From a checkpoint of a small mixture-of-experts model trained on Wikipedia: 209M parameters, 466M tokens.
Below are experts of layer 16 (counted from 0) of a mixture-of-experts language model. Rows are named router (the router's row for the expert) and show model dimensions 320-479. Each number is 128 + 32 x the weight over its row's rms, rounded and kept within 0 to 255. Numbers have three digits each.
Before each expert's rows: a language model's description of what the expert responds to; "comes after" lists some tokens at least twice as common just before its tokens as in all text. This comes from a sample of Wikipedia text that the model never trained on. Tokens count by the router's weight.

# expert 11
Bare space tokens and first digits in tables, coordinates and years, such as the space before a verb, year, or numbers in pipe rows.
comes after: " |", ",", "|", "2", ";", " in"
router:129157063007059147189093130133118100130126135130156160110126142132087130143146140118119177090088120098150138178115153128120086164166169158140129139150159144129113127185131149185177165155095109143121135132132112171135105116136136145117156099147147081121137142138133098102084167104166171147174129161156161142122121146128162158147085212078171173108166099124123135137163162148095138171196106135215116072107154161181096135139093130126176179105147134148096132177120179068088109129201127

# expert 2
Pipe cells, spaces and section-heading equals signs in sports results and roster tables, such as column separators, ===Seeds===, and Date headers.
comes after: "\n", " |", "|", ";", " Team", " Hard"
router:146074098100093091157115177110146114119182152191140137083082106188060196098140121153095144056122062186066097139100093144146126126121106136153111099121171114113117126121209184116095067089099077106048156174126118179119154158162136168115122070143178087087160092161096093173133138060140144112089124218117127165159113110170142155175111178107149155081136062083132133130131134084137180161096113150192109129136180168161142149111086127156168059102084118159168120099167103128133104135110139

# expert 26
First pieces of split words, often prefixes like re, dis, comp, pre, co, followed by endings such as -ing or -ed.
comes after: " ", "-", " re", " (", " \"", " a"
router:066117192162113160139112107160105145132153088153167149129113166097124114112085125130130162170171151141168145100129149133144171204091093073102083161174105099096109178088086128173159116113109137126185129142181099081122122244175148121102076116108085076114067200120095144108127072126153103167135114113122131087137139133172143149152181107165166108083107170181177095107098125116107127071127159175094122135167105107073188112087120137184072093106137112128100174127155130178100151109100176

# expert 7
Bare space tokens before a word or number, plus opening quotes, brackets and math symbols such as −, =, _{.
comes after: " |", ",", " in", "|", " a", ";"
router:127150052029041182192097134157114108097114114106199144134128172138111102166166165106096149098074096105151152184099151161109112183138174151143140132149159110113121104165148142171136156160115125121138114113142112154117095097163150145142173109135187114103127123123143089095065133137147148135162105108147154105144131129131209157123100158099178154069156137109139188104162199143098165191207069121207137052102160168155078168134070110125178146126119166146088124194133182103084097138176103

# expert 28
Pipes, hyphens and commas in tables and infobox lists, plus month names in dates, amid census and population data.
comes after: "\n", "%", "4", ")", "°", "″"
router:106084088225182073115141147139110130162113148088087112110195120114088101074108180101106114063139083111063104116138077153110105049121094080144087108119110187167138177113166121150088082149143110155138147143166116141137199161109129108125129093160055134098106102113161205135129119111119151121083132178124080174169135186098087128063141159117129176183101123149119090126123166056153169077131169157129128134088150192172124179166108182146160097145077085114157148106155109130128079069129088

# expert 21
Initial capital letters of foreign, often Spanish, names in football squad lists and tables, and line breaks: Cienciano, Ciudad del Este, Cuniburo.
comes after: " ", "\n", " (", "-", ":", " \""
router:163115208130095094083089118183110176080154092110115136113086082113111176129123139111157144153157144155178138104154113187135077186119130133152120115213142108114140143126130102056127158093173082126131161126165166122145118092062099107127150141138120150138094167180063165152078094153179093156119092135133075062109083106103141167154151129176136148135117144150100096154144138107105135088169146166109146173188148058110148135117152139152158161081140161141074174182095161103167142102065081

# expert 14
Line breaks, sentence-final periods and heading equals signs ending list or infobox lines, such as the newline after Highway entries, or ==See also.
comes after: "\n", ".", " |", ")", "==", " ="
router:176132143083135089102107112136118155115037133114136158222148069056083153168080186124094139162104153099095135178120156109130125098129150095190166153137104090095091147118198142092135144139101115162156174169137147118063203148135087121127150104142118082132153181101135172089121119099165126140130177172159096161127134161109116162140078132071088164162139120182179099133091122054119100157155141178162144158093135095124153112143047080203182157129153114125113178167081164095144100081147125

# expert 10
Line breaks ending infobox or list lines, and the == or === marks of section headings, plus table divider rows.
comes after: ")", ".", " |", " =", ";", " information"
router:079151105116120078152113116147101095108079140105120101105150106170032079080083165159150107162104142097137159149107164141088120114113155069178129147104128097150130136130177145080139156151110148118130105115105123200121160100137073116149138038162140138115130106131090158102161097126176168114182163198143122093124105123075139204103120186036129150114145149137100144114165112045165093161178127154146133144105151124117168107109087111116156111130143194126186157182148163113143072104116155

# expert 6
First digits of years and days in dates, month names, and capital-letter word starts after spaces or brackets: 2022, October 24, 1997.
comes after: " ", " (", "–", "2", " \"", "==="
router:164082159166147127119110118114086155068166117135162164125121099098111148159092126106133136144107231099168139183157132128156100113108097107151122109168099079111108143121106074031145144088131158134112146171187254123136076117130082137141163104121138098195148141165073098161198145140165145151101082144136133131071108074131100108133088127156123087155129129200092088156116149130111084176055150182119148110192113106149124120118137145128176133143168098117137204165136157073112132153122140